{"n_experts": 64, "experts_per_token": 4, "d_expert": 64, "moe_layers": [1, 2, 3, 4, 5, 6, 7, 8, 9, 10], "routed_scale": 6.91, "balance_loss": 0.00657, "lr_router": 0.000612, "vocab_size": 8192, "norm": "rmsnorm", "norm_eps": 1e-06, "optimizer": "soap_variant", "learning_rate": 0.00515, "beta2": 0.98, "batch_tokens": [32768, 65536, 131072], "max_seq_len": 512}
Below are experts of layer 6 (counted from 0) of a mixture-of-experts language model. Rows are named router (the router's row for the expert), gate (a neuron's input weights, with its number), up (a neuron's input weights, with its number) and show model dimensions 0-191. Each number is 500 + 40 x the weight over its row's rms, rounded and kept within 0 to 999. Numbers have three digits each.
After each expert's rows: "comes after" lists some tokens at least twice as common just before its tokens as in all text. This comes from a sample of Wikipedia text that the model never trained on. Tokens count by the router's weight.

# expert 9
router:511502459556443568464510534490579446477569541431547454450524417425399528479489516484481537492477481471463480590480545498433468497499559429523459551505426507493490495452503499522482527494435476545503534505569501466466420535514530516463524567534479557556558548523474505528522592508516514489508535442466442496423503499522567496582453483536483489503415463583537538513534475506525545572494510491506522487502468507465512475467499518475447491485517472491516523488485487492413478517516455540486496527413463479550419489478517535482459550555432507539421533484524508454539491543534426489
gate0:540507472489488467545544510572530499561474456452509512517546508492508522512472488554539504508492464418512523530527534589411522491520415478457439535457418529432565518461500533437474541482493441496436486440482479527467522494499453497533476493434528551483499532537484538511435534525524548535458509497522482477447476549531464441483496469556508450469564428501542488543534439525542482413433560505516500518558504523492549463467432473513515443457501430580550481477464579458540535482484499494542459464486487502581542500423432480527495535478570560456519504518564529474465417567518539497
up0:480515497549536480499520475441443475537540459474505507507426515456479454491466485531505662493448495538505486510531388493493489497525433560466501463495482451523487477550567503548459504468503514422508430521498480456505477536452404504552498487490494427455433497503559518529510457460471557536528506537489397536445507476439512516525480528568513558558506566550486492520555422501477527541527521533503485414521542523494554509434576505507482469496479448533506451535502471573520507437463515509436496490507562484495472480471468537454463506470480475488556441449519443467514533508524503391
comes after: " of", " in", " to", " at", " on", " from"

# expert 28
router:472500564519461547483472509454499516440507482487545443401530466551489573427525506468523505478535471428494555559530503554443485417446479444488456531556466575540504532474433529523429504533432476478537526494527530507512487476513442461490470514496530561497470567436542520499564533489546529510494506522470480503541464477487455491548509519492533411491422467491553563485543431410499442541517460505487484437510461554476505538521454513522565499552591533517437486420564487453462480521472563562517461463458509533509464543500451516497450537533411444524565499500538499466503511506548480486
gate0:538524516558488493419504504479502516505423480512535518525460469465514381509454497469537492430515578542539465567527558459499584492429489499481502545512507467472539615504508537487530518517506492577495549538532489482518536431451461495515500548482497606466469517536494476565549500457480566428477487497456457541512475568550548489477493553448448389484433538468536571546518494455495443495474435481508503499477600505436494517469484548479517542500511522548482502554459475489490467532494538461468457489519528596493565463496440470474521471557544525483517450468486505499528529438482544535
up0:555497521541456465456500470464444459453506477597447492515492489481431491529501484513518516487534506472515462537579435553546503482466468480493498481473482409476500439452535591493501522517536514466480555516497525488520561478466538565538510470471456547485482510538489532539515489500488435484446527475566513563527479545527629496503428605509487481462440534528505556509483478493499537501530514428506559474536538468543520439501488496498507610574513533483506493477504406486518495426506477463462461551424550591506512544538412474530529514487464514515558452534513525471440457576450543519
comes after: " of", " in", " the", ".", " with", " to"

# expert 51
router:494423534541497512431486514546509484445484467507468507523507415487444578549533447497435437546483407438483482516540511523558469526456568406544525509505470437481424512529505434505514488559505465512472526504482476479393527463511506467515484468494484454510432563456477529481586445491483455470476549542468526504478493470464493498548551435476464463454492511536501568546473450472429585404526435507522465531483410482529463480478513531503546517531499548523532514553568455465456524490475564464446495494481474515464493459557487471489565513460495484522457584496494547411485511509492519492
gate0:439497484438462593516537539526443480473493525524537450552488403476466498516490556486463481512553353469452453530499505451537411470545506540461515491510511495515491532562539457498473452506483451473461553430500523479528422498498540516558563474561524512476491561536538542484461525484518547512528549499519448519488482498532520577575574571467502482494584517489534484457518405407474536480505521524471468492509537544532462504519497501587530459508474474476549492517470514475535504513480465488432466461602493571461457505487535439504513537511489484512497456507536521546530514434488594530
up0:453496534490455559499554510548465479458518501535521482539538403430465511517513541438456547462508379503504436483460460480495441474544528528467486531507515555530533480560536505470487458534481448513511562386490509483521482491455524512561581549548522505488513538502468532435439539482499529506479550520497473569504475471529499516548602527495504510461570496524529498508507436439433596481478472516486505467557505497525422493511492544575502477492458479465521486569529521522516486514482487404522514478600491557443456548487550400504509523559463486494507488516511539515586510417508535468
comes after: " |", ",", ":", ").", " that", " as"

# expert 5
router:469476523446495507503530463499525498562491501513511494467494495485476554442497461571481521499465462473482470513507425465574558485482569490574523615488585472404418534488434421510510520535494493501474520546478534506530512542503532476417551425471491459571547546465439446524500517423473482455501449519539457457537521484453552572507504544465473609472506498491525453529488472561527454459550522490549439559567509544526488527544504422441491470497499470488483528511565479444451512520493485490554510430521464488503525427490498560487389537504525525497505455499477525511499466471428501490
gate0:504508400474451491510517572514560483492537526461395448501497521560525527553515495526497551509525508506496555527476517475455572502506574548567527486397552472517409490490498462532539482424560527450519459497501461476558460562509580512504538463512524491487508446562435531531452524486486609455490503472520482541521529493492533564500506529493422502461502468532442480490525491469450474509484518478482416490562429522446465494570450412450509548518589555515506449519482507582549564544483502569501530504481459525544510497525521525484487484594508427465533521534521515500492495519488534484
up0:557483435501510587484506522543453493487444488520526527503473508460551456511534592502561576474455545452462495514622476499481500509563508450529510540427439605474563506511481477532482439548446494491442521494474546507471448511452493441459411519469538463499515481564564503500587497480486486539525454496500485487553546500487483512463472500419557491491544535509516508509451547534459545457476510542571532496486517481544454508505537561484493444585467470541526479483491467477451463537495548452532550487541563470445434543484486570546499545541422593514508551493518534526490454541520489526
comes after: "\n", "-", " is", " was", " Binomial", ":"

# expert 55
router:471529503432501523437585417415512541411494420519530489519498482582485508564461508593511468428457472554489511480540555466450499508498540491445516576489534534465507458498493453507496461501570508504543562456461541588507527509455547481439447502475499555512451471463503475459532530427522449618480545563490576505510518503465482486488458603580484527492515544460492435489505491456474505463463472459505474466496501503541484488470467500515482560536468537443472489492511440417528481470514550518402427503558528511488473529494533539487454560492518496459480472522477479484543543535482517504
gate0:483511505454375442451499536465551503470531501428439413464447489398512495532555481479506464507541467556522500571518554496512487469552539485494526502555439519521429484512502504484500528464594519430542495474440570585523444438410553487516497483503475511479480490541446489491513447506501488503535578499564528527476522418519517506489508503535485447517548429519518429496502541513489508488501547541483497484552563440470552594553455498478517554497530429486494505476505516487488463501588540510481500527511476487493546519508404508473434425486504487486460522469533485495522465527538513390
up0:516473495501465475509511458474566472473511396508523546508480421490559503529468467479538510510518512564491612515470530476486506465511505498461516530525463518496478484445521617515561524516554556491501525478480544578572428513461519460595505492495485488470491507498531491481553450532480434616486537483465525675412563478478478542515558524482460489459480517518546521470498517507558459518508480524521520492482522472548475503494522530500482584502509507449497503477472511392487525588513499497521511477509538458472425491501507498570602546494508478543468526521528480596516509517502520490
comes after: "-", " \"", " (", "==", " and", " a"

# expert 27
router:414546514482524501445416481434553454484466528517531501412567534472515439452467464505510521520516577550557493562454481482413471483466523503555530522453479506491486535454474413429444471532489529495460520535524563481501490510482491542430533536541522507452546517502491544518537421511536459506541490526427437486529451556450531467539465554512551478490458543523564487460501507530456550551486426557458558488465459492517447470490468473516587451562491514521541454516591501480506525538493485526506527525478594581481507477543528516548433496449523513527480546501546504437482519559530518440
gate0:451452534531532426457516531446520478464530539524431501505535553402472479511456508457601485547501492439558527503500463409527566555501463472493554497445541553540517457539513489566498449551529506489520485567516476531458489547499519558479452513460509480513544531524559507545462514489553601467486577526535474517526482563536530483463489494496474558491514505499478548536514476519570533541460484524529539482443454493494478484502419546592522501565515627475539519512567534527524439538531483491487515506512486482521564438394541503485496467487468462482512518575540457418479537518484532486
up0:477504451515494570527523508526497556453499446515490511493442461520612462458512586527456484503458456540486446438492576505514505493451457499474406509499476470450448536468543469498484572487456496565559527488505529501502514496541470441517517552476529514506516579457477509545480424415497452506513460461478492476496515515485441529552515467530487449546503561503459495467484462567470439534514529504513452513487485631522472515529564562477481506449516467500508508468477534559569603514487571546496477570459542522475482513565487486467418499538476478520480424511483568612537473538518532485
comes after: "0", ",", "1", "8", "2", "9"

# expert 43
router:517515529555534537491444557486547484565435514539490522531451478444547537450518527540537457492606497477599427539450481473549486566518490439568480516482549473516514565487523529470507535514463468512452458546475507501495463541409571444504473455505484511414437475488489488453556540529473587523460474431450599548477553527465445456437540449490464483521478562538502496505461486535533499468500419577488529549541517505438506510506559439508494462541514524492520475546546445546531503516504562537504496573558467436519499535505606505492511503469498497461477502464522532490513489502464475463
gate0:471504507571566514460482481496477530500458509504521514525533476469452485469519513513518468431443501445516492517466454464564537535492524540440446501483496518538492515456469507524522486465436414466443523509452567421436537527558478487493572399496497547512542503485454481566556467529485602464435535523433448455526522427487475500530448495571517434514501486569516420522467480506483474484504459542432482427470569509573452598468484462531476441505500438509509516482484475583456526476542511492489500549494492544575392480461494527466536480552526523514467552526466458494515442547495494527
up0:431467508547482539495489460489449490513510505505496478502468442470501462501478528550547477492534442505432471505466488569583495473455486463535550477471470573496554491460463544477494520459540516430399468575500444443466477488454480547493516415470485462511514500520499500507467490551504488563449479518480448558456464423497527477441504470507472497569484507515522454524432479443579454593518488466499539437500552493542560562396525504522495451522471436512436562484477495485540533447585492449472533546413600500510489489471551589495475460484488512506520534497480527451542478440458535540
comes after: " ", "1", "–", "2", " (", "3"

# expert 13
router:470496586556528490441509509538471498542523486528539423437455431535477532485526518464515478446454436462562473427490447463449530508417449455517498489568535470528458492571517549495486449554453482457452470552495541503447445402498545562461518512523483421461501534485522432436571504500505512485512538478630452556543523489516457559534511495505517573537503472499512523514544448481480494437559502610516542509499519575467480503532528440515515496495513506496456481472581491555511540531507464445525508555544473461521511459529523520499541485524485511472501448450532574508545498494496476423
gate0:542487505584522539478504458518501421475495488490546525461498452527527567468555536480510549495584509525478554494552526491486525519504489434505492503484484504419537538487459469494517514483607492456592594489518512481444438503441540505523478538530484422497488543446492530436522494529438522427504423495502447477521524504413452492492540459474484455556533449583443447542496514480512489490606509523529474537519532541500511524487469454457528524498502462507531498470621442397440570459447522507500511490516477540571485591515464476538550467497504438551503447487511504489456462512526473488
up0:535529476486497485529518453479506518550418558462526506511491476468500538487503548541498451439442526498508452534463540458520428500466501533451455391569523505500550468507497517469563530463451481506418440380524461440541570481524573509469466517509496511504512522505469577524452541534570541512563524451548444474480463443583480492534505496539476465484494415500522556495513402476473484443503478513546482483436547513512490520489475441455510559506473447466439541526531387508545478505491499563507477543495504488477477473428457439539509488519467553503501528526492479497437511521459396449
comes after: " ", "2", "1", " (", "–", "|"

# expert 52
router:453470464524575461526396501491530495474470479450458472423481467471555556502489462492484484478479448442508540457516469532479472497469525506444497463492457452409447502489507552503499507450520539448502508543494481551490549472486604466491529461484510438467475504484445508505509551507538401576470533568498513465573522426435554519523535487421478586453515558522453558578496592479515419513574495452525527462498484520508518426534466539495528483477538480569479465516515503543523456497473521513473571512437467451556502431501606512492520454484510529472477493538547547519514497458531519469
gate0:560479503440519552521506522483443519557486506482530501493513516611507511510450553499524542544516514503419505502506497569473542554538550520411501524494553476546529490499491493587509449458481449470506498529503506452480558571502513490545444412498549490487447547501474494563524463450585520456452568469544425524550514543491525524511493472496484480519517495548496346460503545517475553445514526519435498422570479447544567495542508520560422554537533471518562514501443561464519463484494520478468574511539470534477492532558504456460494557476497489451468519497492497563520493417497530468
up0:411486484554467463501494492495566455432495527501495500429485494460512507503598486459515500498497490505563490424516473448555481464459458465586456403531461488447479538445541501452487511524502494523490538488507511513520478485505502494443519589519459486528572449501519528473476542519496482548522479521465521492410472464527498484500541536513511527513494414455496611511531479473513456543505500472551526567469487505477464477535507471413630422433496556468416474493545480459492553527574487504494469511456549496495501510459564572533510464548482515633539500498500514488523474580494451521
comes after: " |", "|", ";", ":", " in", " August"

# expert 18
router:504497486516482449469503518580426479520473490430501449512440474535509503496496395538423448471539487447458494494489504507477511442486475457540533486527538511404460435535503517494515565506538548506441541447445404473474541510507535466424494472481462471495511484522531542500551581459558483454484467464505459428565489471542581543459500426517495478479463545493466515451472510459483499448460469465514441553502487536519523515496472471481552532588535477601476448544598527557556448443486511462518552520455531449503508550491529511446538461472463530541529495516403464446464491527529514481
gate0:524501568492520524508462534509511471488450482543515490486534446504498558445478506531491435478558423493491501546424549514459531472499402551483511588484531438498493436514487444498518507572474524449534490513405486490571510526486545504579505557510465573542523511502517504479460550534530512420519545496527474508509473537485497485543458567495477563591518498535455538402527445458488528526469523485482510514494549516481442416534477484545492531523573522526491512513540563490442555518502508437507553536466541498521460490463439449443395485454469407488553569503487447542566498439493483476
up0:559448516519543376467492574547414425484480461539514425496451525477471525436506483479554493518565540479497483469462495401517470528538497434506504508568484462511452492487530505443489453459444474510466460520509502566498526468559418509434549506483484537536479529565502484482491507517554487516569581513409458489552534465548524542489549508451470516552464531471468511461522504510472527521501510460538534460551494488576452495459466488473499500495431522533451499494529539516426527453518557488487521510478540487568433498465568532477461520449490468409555537477545566543556554431530507481
comes after: "\n", "|", "\"", "W", " $", " Candidate"

# expert 36
router:523492533516498485456450470492451504457461470489508484529584473465460466453507460457445526576514542479512564543461463463581499531476454458499600592554477516503462485523465484528490481530453509480529544541519487511497510486545609492460507489430485460478537544489439458530524516545542448479486572534471427507509496488542479525498487555565500508494497445593547562461524512500496572515485515514494442510511438524550485497458531475425510444559530409558470513538521547608493417495481548497544500498435523532498545520531442509572535486400489531508457508539501529485460526409499507470
gate0:509585446525464434510528480528444526437427515504520489531533473507493474489495438417500477472536490530538519549458442467551428498482543512505453500533462500519557550494511507517542511541470481492462418509479476449543476543467538530526524480513429434521486485485511459611508468536502498499380520572491506495475580510404488499452501400542531464481561568474449465487573435484541530527477530466527503487503447517543550484474477479507475532458507477548564510417504537485531512468453485479523533465516538478560545500563492538571579468521432439544452530411543496474470495478515517524
up0:513410558510501482461459542557479525559547522458502458463484456450546455520517581456500502504488549495556477548533494487471508493494500479483521466522508534516487535449575546560499578478474482491500484559462520493434575563536513386443517488522537545423489456545488478459511491405518489535559451532439481560550476469530515491517560508504486475516475487457493545492472526481525522462501485581471456471423488572465459352531471543479535493476513470553492437590458517523472515430483537541493552464500446427479507469476513456440507451506475536505471484536509464505519522421462505444
comes after: "\n", "3", ")", "4", "5", "6"

# expert 35
router:467487472532466440509512528440495517508477497471549495438474476535414479463475505548536465544500493493512484448544536489548507517492498434507537556466511618562476534466444548530503474542432531423457500511484535528510497526494458515500481552472461471468497447446491479571404542527511433482513513561469475404526511511494533520507508465496537476465530491451528524464553492383561534461536482506520477534552461512512592427468452525513549519534421470488596518552557543566494542531448560470459509528552463534511489492513510522437578563484478469569481480479468541481465447439516481556
gate0:472538498460436494543447515362594495473582465499555456512527575529443539561491460493524481541520436416542539498542489496543480499511474495515537502500491508527496528507510523471512475493457490488542470494441496527529483478530480513510515508491583489393434546453490504444469523553518530474476500436544451505554483536506502569483477490557542592507488518549508570566556495506499540545514471560497535525527496481454550506506542433536529504566511483459475531537511567516430471571435504413456441576514510561509412555438490579519510474502533503485474434499534536473481508497522473515
up0:522458452505527511451539530548451521512479541502504492546452459502419447502565508494496492490520498493482481481496487449461487481438478448535487601471449475421465557489520522596513538515532465497504504566569484493517489565505505515487430453472399465562517512504512468501571526501548445507501491526506456483551502577494587533517480504509491470505511472571474415556497437500547515541503518491513480505518622408524491457448491421436582532514502525461519526554510496504487465440449448477468500466486500429480445472515478477476482494532422562454524552580473470547474486463488402485
comes after: "\n", " |", ".", ")", "==", " =="

# expert 40
router:512479514480565485486475461546516467458484426526582513472521500441510516451467448494459522513414547483551449514447484457493489551429472552473556518541509453462518455489450519507441547520565549490523539537536495522468524481503545587423562431491544535468478473492533515448569500505419521462473542519558508478530450509478539512602440537468430507446528571540499463467482473554446527502607469523487518551528448495504437483438521427471467484471552486457622434537473534557470452510456531491517531511502551465488497440523474529540527506494538504526517438538505544503479455489504480504
gate0:463506436571507549510413468496531505623436471458528459559503476532531483532483500515491489563508544524514506467484470527530570489537438511559465423537442439492439466570538546576475503539507481539528514574493499482504514574586584541558488516445478485547558475469458472562559521528489504502477559529533521483465529506504454462475468473471529441481462486535488499500445489501505520514523480520478479601537522547457451583519458444576469519472513533465550527515485459587471482520507512480476503471504533529618493535584489499554514499495540473515497481469459437478472456494421468505
up0:463477498459496467472517479450486515451534490522566508424492582526492464494532460549465549522448486520546542575499505503467514498505459573525474558451499485485469397475528550587507490462568491421573419584444456422573485550499501493526472547435498531516475524470496495440520471537574500491499468526470452430477504544494508526526554596527514491489486533509470440487585576429460540540479505489505426454512506532505453468391497432490579529462548507516495523536510467522532539462495473543519508523442501506549504472482512531494512504449511580518501543484442442501500490458476562489
comes after: "0", "9", "8", "1", "7", "2"

# expert 30
router:497522466516512554503485516511579515473477479473493494556484439465512443550466485544443471544547492519511497498538446458477504553522464461565557483559464553463485530574519521499522445569465534484530535513458534441426524501542561500486489451553516489480488580494554515584468537543527469459500484476525483408563457548492466516542509465490515493460465519528530574480571561552517536567543499515542508591516523546529444448538541482467538467533506527440451447565546540569546477545468454547445462518515495452530516504495446504436509516450414496518451426522596442481450547464525506493
gate0:471583480460487421537468443480559492505451508572526513518507477544488476540514573491627467553468555533491478492536483469483542511509467520480535508449525486452551496439540442530526499510558473431556454461440556519460526488486520529508528464569454505531542476501518495463394523510485559501543541474569497462491473518415494462441455491495514523470443482481519569549570524570489534528517540446535482521458491479509476527467488518511489489484504456638464478390526516475490500452524434497514466518532440469465467493523464493507494478493499558467416536537584534521539559447522549490
up0:503445498532468567522502530519504539508558549448449484556496485417468489483552492508506525465507425449454538470504464525448466508484454522425475542403456391393430423528510557501513492474511498582488523597516519492527459464434417432459475551446562483497485495510459469472523519483506486558511511513561502482451484424515470514484529447491492445563471475502511538546508514480445440514490508491511538453449505538494509530512452486514538479463481469482535515586492454487458490421511522443410574510522527501568520502456533488511471579486474431450548512476498468457465455548488531494
comes after: "\n", ")", "4", "3", "5", "0"

# expert 8
router:473495465485482521527552553496482525560488496496453545539469514512509423514495571461518506445499477515542463485479466493504474479522569542435561544526521535464561492550509550504525568472479493529482494583496516487480517540486513414545483421470473490448493510477444516468551550538441453492452555533479555414580531430471526508543559512483462468505476507437484499499511486446527490447464503563457543520472487553507510554449511509586510536522493445481549423440466458373509510447457496529503422551578487527518466537494502480545459531546558437532424452496510496516528535428553485578
gate0:429467516461478491444476532402493489419487523418514544515478490526466551496558438457507524551531453434499487478467414472502449549529506532508478528572432501414504512537468537557566533556503479503462522551476523528498467503540497434564549491487509513537494482513555541526537476496448467480468533499548540542440492477490485622508547567504559482540557564513463532517583487454473479403491539535452518456541468474475483499508513543542494522469512480469535522492465544493553471464486507472571471509608462526473466495542466424473541470473504534476525469485508604529546482441495556487
up0:405493538392441439453491531393474501407479529383503537567452505526425517525484424435465536509509489410484526499442437481483466514502536519503453515553433473450512545549442497537572550568515492484456490550438524582519493518525487480531554496485551501534457493510579545497513507482491522498478533491555549505443482446518495567512531512495532547518515546507493496534557526417510517441550511515474469499578484508498485507497512536481493492440543453472520535457456549481552504491465507472543469499578448542452461487528513514517538467457556511483506506491503595465550485475490538488
comes after: " (", " \"", "-", ":", "==", "==="

# expert 44
router:463519487425519467422531563545416515529513508508554507466504481538484561503445531449512556470553433483516549555544505469429503492527523514437502561467497563488415525397522486503489492555463503508563528565469532479451491512534456485518463524495477594486471518478471481560529588428472488541462438496424538479526499428475522477499504570497487452550444470523532508464503463460471458538495447493581520452533474454422575577494494507519513548544525545494476427491485492531461515476497553521480441502417511484549476514522524465552517464575480443470497480515500525436531498542572545492
gate0:525495512517478462472557528493516495520530528544512502452533469522511537491496457403471475484490462488525507418442469541552504475477487541493481475571531466508553509507547494511530538579584569577518516524487465418483532454408451480559574492523486571509544499557485462489462523461472537444463552522552473446506498446571482480539526483550426486516448462539522453488387502545534491468564514510555503414519510534475471466455528486496506530504477501599493530527545447494502564535525467529512467504434474549505535457434476403515538531527432499518511461492468433465416521521513518565
up0:533495569607464554541448511524523476544470571387483470532513550447556486559485532560495485435585544481465479517490517527477491458475551480524502569451415538514413496514481516501491501473490446459465555525467521470475463510536581482445493474453494504516461549568432507470458542547581477443560439438490514502504489509472460477433473521480502524507545494496487560513559499458452503571500488493510406542464519496498503537470504551506521464538473470462500482496472511481525424493511488443501576486498483546550411483540529596534439452461539533505505520479558504553495531500497519421
comes after: " of", " in", " is", " as", " with", "'"

# expert 21
router:458502492436451497530592532476494511551466446477545533425460548484493483510463440545461485532449464489475465506468561467577579563505494498546516545450531492458562499536420502568502457430528497451478535484567477495481502471593513477515496564473495511509517529434528509545451487484506489497500509469521598513486549544462529515509439552465513574488497470474439446487597467494536484465569467561530407502524496495522533443454572465527489476587482483478507463596469554505493494489506480498520489480506466452471521465475540469434521568524546520556513433510488444536463467412498544507
gate0:500516500513544498476498590484528422578511498573557445498518504564456476470493477493500447534574458445514515479529511416526594519535515449462480485487429532486575445542503541566536456472528542472441500441537484520528476488554497464478454548564561473520508476510490515577551478525474569445477506480542465485513585540536456560498529480532509485479485511510445450577424527475561529509561411532515470450475466511442527501513474509501501483461506480506469533571510441543474484485523453449497520528615570445488479491524440449577509550452497458501535528512505495436481457487515552482
up0:474472483548518517456509581478495478545465486470591436517518494516417549435512495463490456457547466416503491430529468439546574502525481479496538538535512438477611479476507532598591453485511528442481490464520465503486487539568538482457511500539549462524508530466467499524514512511498483406535517468541475464512602506557496510504485468560487484440470476582432422487482530455528521548555429465493474491525496425424519439496469488558465491486472469492441508545530487535505440490557434509505471497517547466469475490532493460558545493520475457492538539453509464454476446439483558465
comes after: "\n", "-", ")", "==", " also", " •"

# expert 39
router:485488466505480444544508456509484515495466585487478541500453526535480482453491483495530483492452466529536479433600502517600513563563473501544488553386496546565491528510493467527493490513490536478481467552442559506562524456457478525509444515498472430453475480499469454507469463503447473501524481474448534508544546502465464497546575480505504518511507514488519538518454511410434568464620492449560493535529445532445561442439466542528534523536427503386586552518529547459484476544476510423492525462531546513515504454560527505463490497490487417501498479488430558467521474513471480470
gate0:455580498517526506502579583477548490519465551448542480476410513472520531512501458505481475413411477516454533514493552580514563501505499590563488512488545474552479439516523426451423485491551480521510481627543498494550464454475603533496463516505511524421491447490454619486546477514542489522480532530491490558494441464563477432493495480539525451477441483484532515476504493461469503519529471531494482512489498476518535441572577464544436504495463561479534491527493564500486513582558478532451512470524561452523446507477554545484525497459517491480553498478478497516478533528464509502
up0:508511509473486490495515449453556511463522570491463490464499483461525535519483514505468537511476460480421480485528493517414477534445537466492511470454552465505512578488483508512486556572524461465435496518494518482516476467571584519504440502488511462564467507497523606561591551512529540535535485505479552513530499505511436487504469445531520532539471472507633520490537487448535538481499499500457461504477534554512497500553520418533505524530571503539515581477494443594445554512556400632505517466461510525547498530492525482493415540461538534444531512456532460509540513529430461549
comes after: "\n", " |", ".", ")", "==", " ="

# expert 50
router:504486520496462526545528474523474488500473482529491480487502516453486570478506477500504491526548473473472462507482436481529495563506498485482520503534532489452510534547505562507423518504511512572512459534527529513491542484520539457422544431474583492462463518475558506433543506474452542499529507539472492506559454457420508588569536567515456502442488565522429495440483434540534467509521511521459552504530448490575476457584566506463508476497475465467615476524468564528541462465435497538556534614582494535551523523516522451542546422444580476517516506547488550512573486501448478431
gate0:419481507507487481477516500548469556489491540457513460484559450473539477530490490492513486431511542402483528523487481508452565568536572526465436538550458476407489551521519540519485454549514512542375468463480462399527536568540512530566527511486556489536444479473527521525449463477506494400476500458464558475533523514484537520500506530521504497447523500463495476480609497530506528505457510501532546460558487512489496466494562513494560505479484568449531479462496413519463425440465556532539506520565537498501477474463470549543538582510572530454570422449485543515489481476519481460
up0:469497508518560490506460529479523509492490557524496526496517461495424469528498545448470467494507466488548480460450545494476460490500481541482501535503484589552487519502514498441442562571590513506499501527485504445492570540521512518517534440425489499518538466473419491529559455496511556453460551559506539462496523530437528594532504439548482486582553497496526402520523547465593475532490467523490479551483488477431533456469547380502452539489529459562471420469473505493513549451491554491486463514492500514463475594534439532381502534520512480526451534493479455543554447505427517477
comes after: " ", "9", "1", " (", "0", "′"

# expert 47
router:541403492477518566573466520491510539571446535498537451497453517523540508488455534554430533489522478496473482571518522445564493511565522525482508535549514502430519520529533448448435537500507510471493424452484458490468576522551535501562535521482492503508442526568446443499553459581573486521455479457463510532489508559483518532508491521506425611437500551459502535559491565485530514529510499557508437478488506520444476469458509501543464417480538507510529464581556530453513497422509540498487503546534475445436454460570549518487486501469543484532464457517510476538482584475437520562
gate0:513562434483503457449446464488457567501533545480555492482478476494483544504426467478473505545429510498587441545532452466460459569554500529526459476518473550493490490494436432495418539525472489556500537490509450501545564530522503568555454446513458530538527498528436520471517481569481511487511520408487568456511540488473513567493502475546518488446511463526501413493494512576469508479465453517523487503573461508483481522480490508560538511416547517538477498451451482526507487565512518545451442521587477437432487527558431603460497496551483494426489485478526461559500551508530574545
up0:546524443559488485555423428441481545484496540500569489516512487501456525544497498529475495560409540503573476507539475462498479534512491520527435513545465497476449468469512502501551449518412466508510449473452493465553578538505522565576391462474519482520491455517434484494533537577527447522462589438509528486504474535463444568496493502539456441465513484536527472514511454514501496446507490483506530481582493502493491515456558553572479430497565499501537512565493503487407496545552509489513492473534450496505566603532495537428477489483496462441439571506510442512524545475492552557
comes after: " |", "|", "\n", ";", " (", "-"

# expert 14
router:510514589530503469468433526541442491412442502449548522489483443484524538539446500471452451479497540515594435434482427434575501480461503471504517440544502550489537490415475568489513572483495519422582502558438517500487524474561480546575500481466474462518511511511495466446535498479503479530482554518551474463458510434488482485442482446498476471486521533497486521474505434507478535494448555486403426524503542507488492503522485502485452458419532466487443463560430491497502415544526458436525508542493495458504475451480592514491572545497478506424499503489495499496473486489504465604
gate0:454509520444471477488497458530507585492580436508543496499504483491423560440486471505530552461456564569549529452422498542443489514486455464530521440500548487567511521433539586483559536529522496456549507478548447486606544551463487455566603492502479443459477633546445488467470492422435522533441541441493535450519486511474533513533565516486585479517497527552541539521508463444474506494510474486465530543517499546487541515444478523486503472462550438522545502469478496518474497517537496495548508515444559558430512491469561493482577517503504514522555466506506514518520533487482487520
up0:447510490473479447479494456506546595517540412525550539512558500510472535479496562520509461420479592555496478508423521573465476529524483454530501456511529498545466536445568550523567500550562455457556483462530474492600532523484530421578575445514472436479471645522452493490506517469421527556416544459465530467518457476437507505514572536471582468542500553584548506548506510428479498490498491458496550559449499532514520530438515543493533506459502487474545473501490501539495482524556496481494489520512511542446519528490551509507528511502489490525510478498550538501493500514453469513
comes after: " ", "0", "1", "9", "2", "–"

# expert 45
router:595418502546473463533412559496575496563454559571527510567445507525493455535487556461484470452510479482462489497538530455552507430461515485447494497545508485556456509536562466421462491513471458517428456534449453574435562524486460460514486503448492490458462531544493447506524508543473517486495516514421464563495456556533499501517472519493523442452566479459530520416443497564492496524504460522543488536500513481533494544474570571477492536519511485502465497554567503439394422559418468502482503499503512476487462446483545551434551509483557481502504516493578493544493531502535511495
gate0:492442493468480505548505483463502527572497556425483467519505599517473505471518471441561456427395428469466439580530487591462509454551484595509484546486539559559564526453509528506509503547470494509576427501555525519496530438529531506548475441487498553467532499507474472454505478533529524544534477531520491538535520510494473450426467558488470515479470553576470470505476472486543482547458516542575487492459503482481513432526459502498548558512505497501469484455614478498422532473500522543531493523540519557447530548525457488513549531520518426575516529548537495532519483470418535517
up0:479512546505485497469470463527534457481472500465554518455514516466418468539522546531594415421479492509500490488540442534503495571456527502467574459540581553492547468483473475569504408546591496452492439490453498474509506565525468527534614488606482511529495520481464508511529611493475534474562500498480463401531493441515469493554448473507520468513517470453512469465525523458506526476508477490461502452446521515508530583430491390555484475492480533525552539486487452543560492459494494408471481502486537479509540528538496460558510479509491456470502524450510477527465499526566557487
comes after: ",", " |", " the", " United", " (", ":"